Weights of a small mixture-of-experts language model, trained from scratch on English Wikipedia: 392M tokens.
Below are experts of layer 4 (counted from 0) of a mixture-of-experts language model. Rows are named router (the router's row for the expert), down (a neuron's output weights, with its number) and show model dimensions 0-127. Each number is 128 + 24 x the weight over its row's rms, rounded and kept within 0 to 255. Numbers have three digits each.
After each expert's rows: "comes before" lists some tokens at least twice as common just after its tokens as in all text. This comes from a sample of Wikipedia text that the model never trained on. Tokens count by the router's weight.

# expert 39
router:150128114123104157117113111175103156092149110161137131122098133110126152192177103112076095143135149121146106158123140143121121116089114109176161112161113162117121128108127088131150107098125106141141101136114134119153138147122092144135096124117134108104170108120093113107153126153148161190089097121163167155147159125090125152145117125102146125078133151109151151156108106154133109130120
down0:151143168147141134144141114137148106117153124121180119130064130119118136120133135118155120170087069175111149131172120129089149098160129111168144151099127096123084145120128136100132155116127161132135142142110132120143153140125120126121102162094158090092113085126172174098141136105167163152145139121108142118155160111152102168095118144101115107133120110133152091116173107128135128104103
down1:097162131119126084108135194126118121153077136127117176161174121152142126107113111147169150096107126102138120093151139143143132169075093139122106101102134147146160121090138130137121100116118112102131134176179153096154148150077105145150085105132115118101119124103108146131112124170109109116111174106162101097125134149154176140124105136135108132140123116133141143160121121105158117123136
down2:109174098122128129114135076118131125127163138140145118110135104144102134141143129131100090160101107126111132181112173112117165068127094127139127138125144142128116109133083120134088092126153139117150129144116174166132107119093140099096148102148092149137139178094129136129145112149148106142145124120127116143088106175158098134109146095173105156147143184134149112120154103182113096110137
down3:138104134181148143118115131140139115150112153155096119120132104134091124150104133141107119155135139163127116124145090111123114133131172115163090182125097146122112125145159140088100130164137130100086116084048114139128118109111156123103135159122127139144120196146135155118155154111133129118135106131130154145070127173186143145124131115091116104096149151120106109084135123133091149122145
down4:169137135145147148123180125112074160139147091105090147158104190121122135090124132154111098146140124147136104081103164081114132137090169093128094167132165162137167112117133144131139126133130115113143149135177116089129141102154088145136126119104166120143125075098118124139120129112111137138108124126080104097120099145124138101110136097134156126099126150126127142161111145126160162115095
down5:123114134120109124160117150153108110140138130098140068125153107090102122155142104109166113112129151162126160132095104085108119134164186139104110141126157072106123173168113128104153179138132179111144131129135103099140115123158118107128117159119131124096141121136131141130127166163128158126104138110096127168136107135104089096120141113108132150123159092147135096115190093108108159164134
down6:139104133165128153125123115131116123133164078122134114109134135161098135127137124105112092162111096096149165099148123103182120132115111151114113141128148121152116096117092116102141116101097115112147131146100111110126054175135153101133179107105085086126123115162110139131088154105137140121178133122131153167099130185138096123102144116118139134114135138187080166114125117106125119145123
down7:101070120126125134101138091123150099147145125125143143162120144168122140052108158141158149132115168136141138143100106136164134117149100095148120099096118139109133128127140166146114104124170121104124162157114099119127134167151073131151140158119120127069108129110159121100181097109148135103115132108132154155168136122100127134139136116169076123118149162108121147153104158117167152114128
down8:112105134147115127112107101160133118113138134146128131100148117170109098178111148091141126111120163151156122140142115145136108149137177082136111159136114065161189133133112129129121089186134144140124149104102120139131118122130097156155125111133137126126151145154132091139108115151159106106080178155102108097137146110167184144081131134106137100164127102153132153133126145106137097086122
down9:156151121116104110146161068134153135107159151160116076077137154093138128140138107145078106089167153126099131146093123113128110080079139100130148135187153119136125120108114097131099082159150094142138088125148102112094150117103131092141157111122107122133150166149128141104140102180140116143161150146100126113124122140124124140121174133115109116093128147137155135121113102124138112153153
down10:136158156111139103103140126150125126103088123122112116123129125154125134089122085110152080128141107167132101094148114121136117084154097131130114149134134114150124090102156125141080118115154131151107117119093134131141092109177116114111137126167091159122147127100118147102139151114101095164155209081128131098113172146138176136126098142106128109139119134118120095146115157191153138108102
down11:122128079176127148103138099102137111125123110139134108089096121107094139141149145097097116146167079145129115116154102143100120105142118176169108153154131131108148147140123174122112109129160121068096107101093131097103124099156146106099170110129075154138138150110136146146135138104096115122140115089137121100072131126149081154172130164117123140122132140147128110173098119137130103143143
comes before: "\n", ")", "), ", ") ", "–", "\n\n"

# expert 139
router:140134125113119144114111117165106158088151117159135152119108128125130147185163092112081113139135156124143103164121145130131119094093109108163167106156096176117126122113119083135153100102134114151138106114109141121181131134107081143147095132113138113093144109107091112111145116147142163198091115122155162155146157118093120150148103115099140124086137149119133159137085111160141116124126
down0:119127104068159126102154045102179140149117151085114120104137141078137128097119117126087123117157135109115116139120128151141117150195130156112143121142152134138109170165129133120088097153124142111121101123147121123155141172128146096123110149110101137127094090130111128129114149147128149139153118068113140124112146092125151127092094115133158102141139118067139115130099145113102118148118
down1:103161149140143129122102131160140137129103093116124103104134110119111111141091163112181118119167161123147100131108103189142159160109111146100141142084122104113104118122124139157109169132157139130114122124127155165156120120109074137107125118134140101123141125133113127094141102114132184082129161122109124105143118124074185087100101105111155120149134155114092124152156185113136147133165
down2:156155162108102151119149073142163119106121127093190145125152159138100161089138123131107126183140154133099163161134149105123130129103096122110147111139136117126142101109140107183118136112153146159122135132142162136144147114123066110103113114122146101135103139098106118088122115131156159153115117179137146155151170149132137116099123135085140117142133123117119178173172117152093115141117
down3:097162130142135100115118104143128113175109169129110146111105092111126133115151099134085097117141129145153125142098157137111120133139125139094131123167134110117133104092132097100166129163138145135136139102127122132143106116055124133131140131134128153152127179130103050145150147130135128118148138096117173101158146148127143111136105108136150089148119187142139061136071128123084154141137
down4:169123116129115126128108150110114153089132142150117133153144122098130148061143117102098100086131113178157159116130161099098111098156101112090103162127195127102122120107132135110114114140133115103120126137164125123106106098157191146099124131159137089156145137152138166124120107091151122162117157120123143134087156104122145124177122148132142102132131149181166154123112144108147096139123
down5:126164124120124146101122100096108107139137107102132139098116153125105153140144086088082094119110108097112094120130107138146136126171150111125134125138119129137103102096139144074109079112160092124123139120126115113157075127161123122150070118147132159138083135053094106124153118103154108164140081123154124115173100124157108110108111127089100113124138155118136114136107147158152148110130
down6:143139152104181147141132124094126106117152141155121137101145108125130100112149146126112127128146169120081059075072139144139107138134121171115188140118135145140130157114121163126128100103097107106154132149163159108144129151168153115099105148124121139118107134099157118127125102112111151099109123076146121112099100104156099162135069094106105134153109143114129111163120127138089161127135
down7:121122152147123113131134111134091113157087079119090083144123160098133115122120132171132127137150128138070124141098125139103153079152175109122167145125155148102189147119096130102150160096162151142152136103139137180126147107121117098144101147155120138076160127103130132165103115165112111136157126097099117110110101120111099141126155124162107141148100121124092134105154129102110100123095
down8:146104142117093094125117196162112167111114136147132159153097126114176131124140155139110126149127118133102142124125152109118114120118122141121111137096155130123132115095125080111105187147130127156142160158068106102113139114128153122142174114125140160132121137175157165131075107113122151143185102117132163120130109140139119115111154089155101141161117126143172128141098094111132086147087
down9:145114130086111105110156135119127119126109115121123129142143142098098169133120114141135144132149114096145139116145143090128116167141142100110134106109082102131108137118151145173119097162136157142116113078128113071129125112177109153143090125159134101161089092130093153097150153139128141139130117176165124176156103116165096105133107085094129106138129116111151192131151104107164150162148
down10:135135125091126132109112124107073163147123109123142125104097098160134089127112120107164138144131162154164147133106145133110133097083149154115118135106145079102146126113135089115117162139145093146090107156156143151122147069120146134108125122126140099145078188123155153129124103105143131165111102126119127157076153093157128108106170118098148069146104100099154131126136115131111155118115
down11:123126151132135137105108120111131147127105131123074105132143155150091116125158111138120102157116133114115120120119147167116146142160120137115145130124146122119128169144127124113144075191108121190113188132100114136118129060099118151152149110125131102155115142138136164133131133151132138097125135164143116162136135121187139107168141118176157130167086167115163151117095144166136151172163
comes before: "| ", "|", "\n", "(", "York ", "\n\n"

# expert 170
router:155105124094118154112112102109119151113162106120153144125089140132146137136156124135118117149180163114110108112110140144117153107095120152187128123167105135117121139123124092180141109116162107160090133132151152125151122110130087135171101133132186104112134113126114102113134164165115143153084097116173154134150159133075112150148127121128150111119144121106156171138122159163179089124155
down0:124136125093141131167149163162103107115135163134148175104171109135144115074149121120118127116114117128144189139141134148126109178133136099066128096138134101149117152169156124135102143162117151101121087128126151104120122123120148139119100096132109106133112098067112156150132144163145089125089082128117151122102114106130153135147105093134097121103149179138142094146144134095146151135106
down1:142120126098165110169136128138120127113131120117104116092160140121171139136108105162129149116117128179141104154149135147133133181120107106164153172130112156084104176084124125140124091147126146127141110133134114124138195090151133114117145146110139129144109142144192160134169130143112162148120128125133090102103098172104109138097156133123145066140128154148121101102163107144160120118159
down2:153171181124134097130175129127109092134094095172101106143161151131147171162116153105109148134108118092169112145141106136174095122123114134104098107121108130164093137113145141116129103126110122137085119118134154133132119120155132161131110095113111151110077127160129128110184114115125122136102138137143093110096154098169133135150079144111152151129101125162101116116128107111146149097067
down3:139130133166136064122101089138116089160111134152145150150125129164120091096169148183151133110109133140119150137172112156083135149100158146155115130125120103135138123076105126128146163108142136090127171126117127170151144112141134117108148098163127150135149162149129117113104155163127122167118129135135088119120155118131116111164143124109102094142108058099151099087120137114131168154132
down4:113158120112113147122107131052111089185148146134141131113141129175097166130161121119145123135121125137134146131071088125083133129103131114202151092094142120125133107160145167107090130103146126139115128124143110130136121122117103075101176138133139103131148129143117133113160093132167144124131104116132153103124106116129123110138166124107157095109139117164161158137160143132080123099156
down5:122125117073158153156164126104135121115144098109153117113134119115157132150065145112095130162137132106115139131093108097120141135155134162082159122124106094123122120136167096130108149100119095130185085110129108113143142166144081120119123122149114108119133101123119116088120151143100094140081069117155159140113133131110093122145120177130135135095179160097156147126119166126148137114102
down6:126160135141112121163129131158104075144149121125146159116146153133109102135138120137107143155109133120118155142037143140139145092140114113065089104132160109134165098079122153108161155124087130113118147070130159136105148153162131132111119094120167117142179106175093100141128124132135145145159098110139109114103144086129131102152140137151141128104116135141106143102116100128104112107127
down7:135131140140155150129121125076136079097130140104132137121169184134138173147128166111123127120129107141160170106123166126134112109144139098062186108105108161125155099084181098111133117095077089128103096128095107126139119108154138152134130122161141131122132112141135133096157119151095132134113129116146124150135139103097114097099112138140141159102111127109127160163145139123166096088146
down8:103121154156112133140141123077115084122140114117145126131124120123069142157147109151127118116156129120158177166136129104096148150092125170081135073102113131105108107109096117099134150116142136105139142120166124181134139149112075107154154124135143123126113100097148145115123132156146132167148086102123107100129183151139136098144086117153132119076130119077142148132091121136133090136130
down9:140145132109129125123142118166152194134137111077147104139139167105081158164098121164114112118111161110192159092146156175157117144122091156097135124124108133152105125130114132134129095116132134119112139162149150119142148097119140145113112080107144150078098133091167146122131151162161118078085120139162109173105132096149150139150117139106131145103113129143117130121161143154126127112120
down10:133147135070079152127143070103121157133117113109127099120082117151140111112129112082138125157092122121158139099111094129122082119121095131136126166101135115169139117135181149148127111135117125165095121146159140134117115139127125123165119133144136096079115127123099116080155137120142109128151170136124175150126074113130137150148145162086119132112155152176142169082131111154112104121138
down11:121113120127133134112151123165119117102116124114091120154146090136125138047148130133173120159147153139115138118134127144122104127089187104126162124124119134126114116132107159158156142131137076076173107118138147097180120148109165120126128125122131169139125116090096103096125160145153119083108136122143155131101131123131120116107136164194157128135147134130155130131104168143141077159168
comes before: "of ", "in ", "and ", "to ", "for ", "with "

# expert 91
router:176119122127105130118133133174116126116153093148166167169111133124144153132176126120078087138138130081134113144122162145144097136122099145122137102156084132132134120106131122151166106080114137136107094116149145106105109118138081138146085131121147138133164121125103126144132138158145180164117087143130146132145179084084116168126105126159164118128120140130169141138083169139131123097118
down0:114129132117088150141153131128113175104162136150131139136119127121130115140120153106162125171095109122170171118117116154150149121094122098120186091140132074146101123161120130099137115138148167138125147143128134090156175157164116127107116140110155105120159071117138152149110131172135134136131145118132155157085124151150114132102132132159140222089141097149130133125141135140133112149100
down1:168178139125175111128092120160124108102107155117137123150119112096157154127129109146119102120140149083093140143159182139168125107155113130155166137129157102122156144116130121153117072123096109152111157086134154113134167107124114137111159120113155161111086119154139168155122159116198123137160129122143132135145118161162148165147169127090120143109127116144151144124118098162119122102110
down2:122101141154104118139124141066104099132151161137170077126122138105110134101116120147099137141138154113094146138125115131106155099173148158154125111105160107092148093104139108155171123136124112101168157128122143105131100160147094137146129131107136078105088131127116158069129127121158153113108108107152186130137088138136140145110148124137085136058108140131094107106150105119124112132132
down3:123135086102127152120169137105132128142119148081106109109107116174203166143104181141092146124095139113104124114125131155114120116173138151176109114129134112109110144159137134121098141135131128149128107086086127114083097091160159098142123133132093127124099159083132107156125124153106135077135118116140161160134133179129137154170113111084093155133124133147135132122137109112135136160123
down4:149116158132155111162129119116111141154151157144157097144140147104125177169188133162121115105136147095112116139130108127168165100100141126160113140137140116157157131135124119146183138133088122095140133114164110122110116160078147127109109120106171166067067133119154099115132155145142136110101138098099098107148129150119152124134111120090152129110089110136088148115085120117131111134102
down5:120119127121129169105097159106170126135129129110134139187134115139134143105119159123156110108108120160127132142186132113130136145141141080139157089127144130122136149085097113095085153124110120090138128101107138089149164147152121113121154095130088100129104148151107113143112133070141157178079126113076126182142110131146142141131162119143119111197130121134130121128113080126135153126140
down6:137128088093112157155158071146125174138101138137138097138123144173151135099112152134143125127091146140129152135105086095122151100140100150104120145165110107151114107123110181120108100132149145103110113109135121100109051129118134125169154142149088140117188109164144145109155106125130135131139133111136124119131160114149164162117134089148109126072141145135102138092137109111137132159088
down7:148090120104157150157125143122106109128149108169147145111118126128093124185106078163125176139154149117117116097137057149097135087123125114189115134124092133130142114144115106134167108118127102101122141133132112163130090141098141114159129145142115133123152115126152174131162123153136111153167141102155137089118179105117154132112120125147102150095157148134155077117140111134173142103121
down8:123107089118111137138156106108130133115149123107122112136126170122129136115113157115144114127160184129175093142118099120096084086148146144095092105155131149141132139098138128086137112133189128093085118112156142130108092147114179107125088107138117156130126162139142114152144139116115157134110113083133115132137138122066126086118127146103104092161095137148169109119137118071124123146080
down9:146140139152142096101112157141146073104175130110126126144160109145172125198116120163110121109119110117121185136122144160152181119115112141109187147124146112154120174100108132093103123111096138129124135119114137103129126139117114086102132144143156116086121096100197148155108108125150143141119141099135102143120125162119094149107111099121090175108132124118143145112141142152136116144096
down10:121133111107138120146142152137153069117141147110154127145125095128148139182112123098090151097127187134102084108133100087148152077112149153165083141144119133159145111115102122106115113143146142099151104125126132136109103119107156145140094140137139082166147130139112104162097127111119131176156109130087148105112126124092122141151089116083166097149165111086112085144133111141125121119130
down11:119090122120141103165153160143083122138121180120118136195095085128113170151137164117147145152124136129090114160130132103150135109123108136117109109112132132144105094113135116099132131151125113107088147124122156149116132086117106117113097122161132124113126113195195113131120142148145172112162081187118135153137089119124139113142170111126169142126121082134119108100117111137143145149137
comes before: "be ", "the ", "have ", "a ", "not ", "make "

# expert 171
router:179097132091109156117114105127081158082124107139164149143129119112122136143176098094104087118118136095088115138100166171129081143114120144122147117188085147086135124085118125147162128096132125131105128111132143115129114124143098141136124100097138130124166126119095122148113138153146149149068126136142146129147179096075118165129110115145125131125133139128159136141119151149173100109120
down0:103120117181086100110141092151131153136138138137087140110099101103147100057089114154146098115132132120129125119135104089128147133158163090158113107154133130137148154117159151138114148115108152155102121134139092151121103128163118133109117148149119077125138125094135115075107175101108113149115104078143136091133105103113113078151109135133139079141112147102095152108128126098141131160147
down1:137121138127131096168138147150117126090115131091149118086123116111136112118124144088162119158095106102115134139098119124108160103127102134194149138150130120122173181149132142156074105144151169108183102140105130089109118151166143129134127104098130125102126174168110129123123107096108140169114109136110094165121122142106116156136108115095101111124154083156139149131156114101158124168147
down2:100134134151138133127113135138108159115140201130131102148154136155097096079165113137150141155132095112155155188100129136130115107143127147110145130115119173104121143114117137103164139117093104115111116129132133121128151165070146122125183125117156121142109125115121137147104171136160095158092134092074134141146094174119147110172100135173142128115111098153101097121121111152122146151099
down3:140138125111118139186128121125115140096127148131171171141138138091107142180150132135165115153151102119180161106142134143142161098109107084156150134137136092110094101126113123109108096119142147109161114144132141118129154127104153115101117135132152112101116105107132166114157130136167136184157152112109121176116144162153124159109134137118124205119161125155119161135121103165176155144131
down4:148128123130115158105114126118143161131133114128134165104116176177128128153163136086114116164120113131090100122153111103082151127078145164181099144081101168092158145148098135117162124150158101096129124139142118145101100156130120124091147148139124154143149129084158111161097167134109168131156151101109142132147097130125125135146143145079123133113105133150114121138161129106138130173084
down5:185111114099087155129140142144123139107138119096122122122140119144112125202120107096094137100090149127131123103084128138125096132086185151184148120160133181086118132142128107139137136175177130121180131128130131148106129140140137151107127123114102069163145151119097122161075094115106102161141130133142124111127152146149134137107122108136150138139129135157097117104123144148164116121118
down6:129118117126130158112107118188149139129122151129119122121134115158146109154144131127126119118115048130141122110166128114137073140126119170129131109125148150110142182124121141140106099112143108095101134150155101139157138131130160068154116120086105135124210166131102118145153119167103141118089121134181156119109124125112144151165130093133143085172108094128101127135118151116154115106143
down7:170157148082134155141114072114132151148176106098092151121119105119128174132140146141112131164129138170141113151130088106141175139146104118134136113110137119127110100103113132105124122120126127109145145144134119130103109135131142150130117136074120130132101086108149125086113087164138113114126150081212114136155099125168113156096152122075115163088138160117122158153141137160129123120132
down8:147193084147121155132153113093108088111135141140133118094135100127092135192082117155126118104125127101088136105119166105142102089140149155115100124128137121120148137163110130137118093134139111162088144107124138108138114188152132148108167136112141138150098171111129103124186156125104135139137153145132123139094104154101152147090133118135134146081169123108135111118174149109112119112107
down9:120158138131131110178127147075120120106125099127127140120107103108093137066109126141154144118157106131150069114134163087114122134117160118118107130153119131133156080121133164147104108102101173113152097113143132158119124090123160132174121096118107102130133190163073138155125118123159142124132179088098141136112107141113126139123147146154148077150141096148138120139136121117170129134101
down10:102086125126103101125127125102111152176136086143159116107097144166137131101102156099142129133094127111087080148139091155123134084121145190175115142121125084083195133155101109165107140117133142117130109095126155148113107126116135113093142131122149157120117163126136141127144119112094155125146156106084125115163133144101113152131121170095120115170157119108114149155141106119135110155113
down11:125070141158137135141173127122082133133103117140077160132106101114103160114124086121124158125130149117110139144112117115132129140140159152083141092148150131147151072117174108079145153121145092105105139142124103109133129160106133141122150082106091153107157117149146119097123142155128136124122066157175117145117104087135121091135104129152119128133177114095154115158162131102129137097116
comes before: "be ", "not ", "been ", "have ", "a ", "to "

# expert 221
router:165124089095110121118134086123104157102143121146148125128097144133140140133152101108126108125141142114145105126090143157123125133086085114198163107179123157110121125125122116177139113109149125164091125154116133102142090105138116130133085110110167108125136125113119112093113138186129149141079102126172160173140150114101125173157123100115152105121139130143140150127123152193139139105138
down0:139120099108106104128144131125140158118132096096133145150106102112104131126084129136120107160151124108146149128112134126128148112113107133055127105135127134123095085150133117095132135114105122129145128146159184106118127117138117150113154064132128129117125073095135138081144119155096121085121130112108130144136100134157163100112121110176156111051171149110144133071174145161125107129124
down1:136137099139115145141125183090119112142138178115142111150146135131112128156095106131135102099144121148115082107075111143128140143137170135158116182133135132097137156144108127182131123108150138060140109111146132072126151122106172157097122105131141126090165143135114119109086105175113148136128098139115122125129116147122113119119149125157142079106140181107162101115146168092123116109115
down2:124150124090094149171139143125127092110142098136118133083091137157095141126151132133131119123114143103151119093099111161132176154081120166142167096129151116129151120187120150154144099146165137154118161143107130136095113128074131144110158143128107128106076130166120163096162119145129150134166094127137150124113164154140071145146141140154133112142116142111113153090109122151108144166154
down3:115134092121115106123121128109127119135094122168150145149166163100138054136125146127129128067119134081076165106130143100136138145140105133159143137089108135093142112140134101141077149157135117152121180127151130126181151123151129094119131170150135107151124115133105113121149117110067131125147126097141128113143086136119141097155106110094138081117130139138116142116142150115168167166147
down4:133131138168118147130132102088118154102135127140137179143140159137088159166155131124176167117126109175110160173130131092130115133131097082108129093150112142133124126095106133111111139117130165098153145153156113166133125182108156118126127108127132160121102121129089136162135161125121140126106164147100103124123168113104129162147133116146144163155116121102142135181068097179124157130113
down5:113154109155124118164096140149128121151157108132120148101110149165109101076110137121130132137135122128140132075115124159142087146156135132102107165083139154129129165167138105101122121120137178182125137120133141136137123082119118161148093174127068107124141147125130152103156141147125114095118144136177105156129139137101145113156125118108122077177118113146120133146167166139164123124185
down6:146137150110175131135157143093111122138141125108153131150104079142153156195125109097128134145132086106093145144119116156154128124142086146129133080113144085165100114127126145145149137165141084165147119125122130084148144121154124097102147150112137091142159141160132136097149126138108113125106105132112162160135127137149129120122119079115071188141174132138144161140147122158143168109104
down7:130124148113159127094077129096113110154128158176121122125104111111131112198150128110113151143103114129117115144138093065132183110128078151182185136122139111127145118111131115118125119122157104132120122148104094098130121136139162144108166116152157122157160116154108078123123145129139145152100180134131114141130087132125143144140150097103112169090130119137126120110125189129094123115125
down8:138140120116129130146113112104137134185100117161126152094137124130112100117072140111150150132107156137135114117110116111114078155146112112140110112130154123164179113117129155168145148142158128130151149140102139114122145103096144139168122170107142089112129131135115153085161168131136140091153116115140137119128101145166207159116130114099111112167133110182112142134140087151162183138156
down9:107152135163152157171121161111109088123114121142126112116099130111120118043115176114127079148139136155135144123116101167133159158105143090153118165143115150146160168144105129122147112125125148155146146161112133155141151118127093109125124169137171107102146114132128139141096147110145176119144097105128168109102128147125135095107100113082137123135085124106144126165121075086113135116126
down10:148106144140146110115119126099152102182145122137140077136113127160107123116172140151121167087130136166137145096130081131132139125122133132130117088129166104120156156134134139126131143148145089055121144102157144112161094096131111132117101164142102130179180136107116104114133153103145092118159146098166107138093177108134097095132157116120162109143111101129138088098105148128128140133109
down11:151127124142109126108159120098141107163125116123160096155126111104113149163140099169120129143131110174112155129098158112116130132142128093068162115133119123105117114114105100114087139152100131112138098102124084124112152140160108087120087109109125152156119117098136094132118102138135134137103109112113134141120153060122125138108155088216154144110104136078142161165121123142130095111144
comes before: "of ", "in ", "and ", "to ", "were ", "for "

# expert 100
router:149123106107094123132119111141107120127153123135138155169106163105136141184161137149104109132136186125148090137093135139131109092090127107179115136155083153097093119103125100175140089106154115148083145136098136127156090086133091148127107107122157109105150142109101131109119137112151158153129111100153167121145136125124140115147125112077143145118130154141146188142135152170116144099136
down0:119160168148127099107182127098129096126112108161093140164142124121156118090132130147181122101110152154120146088114089138086120139118120149124096118100155116121129115111127153153142152146108183112110135179145136107148120130174106126129118092183165046154097175118118122111138128113111119103159131103111144128130159118135109094117131143133101139149109174133117136119145133113139159150132
down1:147156138113170123109149130120113158136084098115158141095108089140138131094126085111090118140136181138097133128150095132106179099129168102168111164139130145139124158166110122109140113128124113159128112131156112104144107116106163119109113165129121082115127121152095120132142158134116115094075149139120136128130104122120170094131150152082132123122095111073134070148149109084124151152149
down2:148106141145140112141125142126148123156092154146093126149174140115177096095109160132119096067161107103142098140146109103099107145118138099112133123082140131104193142123123166166091141124142169149060124102140140147138095112119097127111139118130138113126121170111112140094168089130120118119127138174123148138145167127133159098150135151100125082130131111152118104136159110121097158125133
down3:138078149093137126134072164116128150138131125125104137131102083113127123043172135163089155155098124148108099138156143134140128151112135120138133183102128149144134155167117132133108150107131121162112154148142116105141104135142131145141127193123113138125136085114112123098138114160129152088071120101135137133134112135111115165158144087180135101145110133120096099133132107162136136155140
down4:119143126162132142136142115111112087102146155125082157148148131115170092159073122125151119060147122098166128103155114101096094135152145106115104122100137126083158163120117146118128124153132130150131126162167125139137144147143106132109134145167122124094099163143117112158119111147120159120160109120124136098097168136154170095110114122142196153139152172099141146103143156130134170109137
down5:095136123158141123080151140134111150127096151168114086131154117149156113080074124146154143141129138092113141135099079141132113104147164116130129123153137129133156157114146118147099114183101127146095153122131098127130125112119119105142117133140144061111143122139124093123136120119073086141151119127118113076175123122136128085124116138066122132150125160124097095081167130127135122086144
down6:141121104145111107151114127101124113090163157149103129106136146158137133186127090096148095148115127095154150123122111106142097100181124099121113144136133141099126124158143116120086155161132126132105175156122165099137153144118113116129127092200137161174143147153133105105105136094112106148132148099128141102149135127085115140123110124116189151107172108109115138085141175099106126135140
down7:168139106137101122106108102148133145129120131135107148095099123129124134091163128122089103126129118163152153121115110109145131150069140164143117117128169085128164160143119117119139126119136130098135181160136139112125148117129163107132171131123127119132091131180104144136163119122144124151147137120155137208138094138134127112098139154073111069087148167156120103152167127152136134174142
down8:160104110136109126117141123140145096128152171142137169143126144118110101213101114134157116134145125123135141156111129134180125123117148091131152138125116120144125065117100122109123150106095112128124113138105103126101154149162123112155132101168131121091055153144123144139131104085154132174121154125104132124103104094155138081113132104105089163148117164115133153116115138101175101110129
down9:132116117188119098072144133084135105118143140144116151161116095149118134198118112141164160126120144125140156132116132138095119124145126097117101109090156107158137144085124115112121132118133122173129107141119130143126117122148155145143115129143102138102105106148121104129198134120119115166160133141115124093127137114136183130122097075111109115105074141141156171108116110070143122109082
down10:169155124119090125141088154160141112119149151123128140120124101121116136117153126097142139092081116143103107123176109139134145120136150121125128150117137155169080137146128103098134146110160123147169123154124113133121184121131138156118147154186097091107190092136101149169120137129139108115109134126119117152160127141098147111175132138124133131165123124083085086112132115121138050129153
down11:174101108108175127140179167128157134137126086122123163083134112122137112111081106109128150153141151117108107145131117165147120115108129124137131126180110093168098099128101107122119144173107115108150136099146128125130125143132070094180111088141111097075111130108129124138116128125103137108104078107119131131150137103139128102124134114139120146125163138114095120126139133125114057166076
comes before: "of ", "\n", "| ", ": ", "==", "for "

# expert 120
router:137132133099099151105138113182117160093149106155147150120097139127137143186159092114078090135145156142147117159118150137125120110091111118179143110159112167130130134098127076140143105095122112144138109118104136104156127149120095132135105124128136106087162106120085118105147134152146160199100103133156145146146158121105110147149104113103149135072134152114142154143095109152138125119108
down0:133134143115126097149153192163142128115141114067093119142110136109115153162121138084147124070140136155115141155147121116138193156163177108137083148141125121129119141140132155158113150108156072100152129106135134140112084123150128093107183141120104120117149130150135127138110131140113153169131124112112128123100091110149139110153136132163138146105086104130128153096103112102078112126140
down1:126133168136131109133145138160155102140101139102135117116095144137129137111109125103183150107138134127092156142102132145131160176144147097075104118098169126114138166171112173111131133117131170119148128127114113146131151130080148141116149133105077106145124151117139202111165121156115125131133162159128114123157131106177156088136147145099115125157099111111171169109125142092152140115099
down2:123143153073096150165101132078157092143135151111110116108094182160117137149129136115132142180156126191128113134155101135137146157139151151136147129141093104117090109142143159174105147139128106138174116129184118187108142134121110088125118105140142126157125121136125119118125109138167125149121111115120113072165111138164112140124153111133125078149106134101134089136145150117156111123129
down3:184130179103147114144140092122116084114082134074123129149112124152124171138183093160098140127146111152155124116132109139109129144112113137121131104135114145111126123129082117153137095149110137186100145127084102097121139127108138104170107107118138172156149141142078138096137148128105127101140111107160131138107155131150171136090144141153096090144090130103147164127116162140138118154121
down4:102134111170122155095118166149143116135120122114124114152125108125118118132121137134126161093152117160099144140102124103134134167125167132128078150157100165127165121114102084126121131064161088133179128121123148175155103171114148135104161150169131108103119111140140138164108143133100115116135119094108193125144126125103150107169118124186144145116125131094117079108097123124098109111119
down5:100107114126135105105127122149145183144173111113147106170127116087099129144081145159094117090107095123146136189117104121101123129167115117152165100137117149139161138104114138128134160130140083152160066161133152165136108130146116160142151172130118139126133121159115134137132145097165105093137109151140181172089115139147118149137146152094115147098126140108127146130098128109127093155121
down6:111138112083159136131114088128138145114114147170144153188142096165150094116136117143137117097124140158164101118124160126152144107147138154115171121135129128111158129117107139100140112148169127132137118148129113152090082080115130140087090164149126086172133153144125157128167141086170102112169134152154154094163119167154100141137143123088129141129138155122107073146145138126121138115123
down7:096167113107094161138103139118106155139166114138097115117156100148107095079090109153139091145109118124168176134124138150124110107134110127133129127142110079108099141140160165123132149163122120125168098126173153159130128154130116121131143149101081141122144141160128157097096127164143070104086157121112155143094170133146131158110144097077122120149142157151141137139127130137175128133108
down8:141133100123122095149118127139111127158139146146171152167105115112140106119119200113103134099128125100157140074111156145091117159095134140117119156137147080092150156155116108117119150126155145118070108133143133106139151093080164136112094131129112086165133157099133169113105109139170162141141108135167141134169133094143123135176146093127134133144116111133162142164142157121151147130125
down9:144069162146151101135090111144141161134170131122118093123148158133160109078125160160154065140140126107157100161091124105120169149150136113073163157117131110115144124119133140173124159143115127181110110114142133117140127112138116165100132095090128108153154142118134127117148142157182142124167139125114102108157096140118128110162124171132123149112102110112128149151131130125182116115144
down10:137098130153101145106092174135108151141151110108118139133117136082158108129146146144093123151143102127138146170093148098097148134091111126182098133095129142098138127147124119129124154106107073110115120140145148137132125109101152088108145183142126106091123120107118062103171117122123165140129121108081126123166177106113110148117109138109107142109116129087085105137110102120085107102106
down11:062142115100116135133138140118129159124085108181178088113120166105138140147073145122119124153090105145120127167155082125118077125145135147136103127105102177132161140139156130119120139114101106086150091127101177117160110166158133119119141125118144136089157107119158118134111102131110122111145117115128134113085126176102131156163097140147107172132131123126120114135173124110157118140118
comes before: "| ", "|", ".", ") ", "8 ", "6 "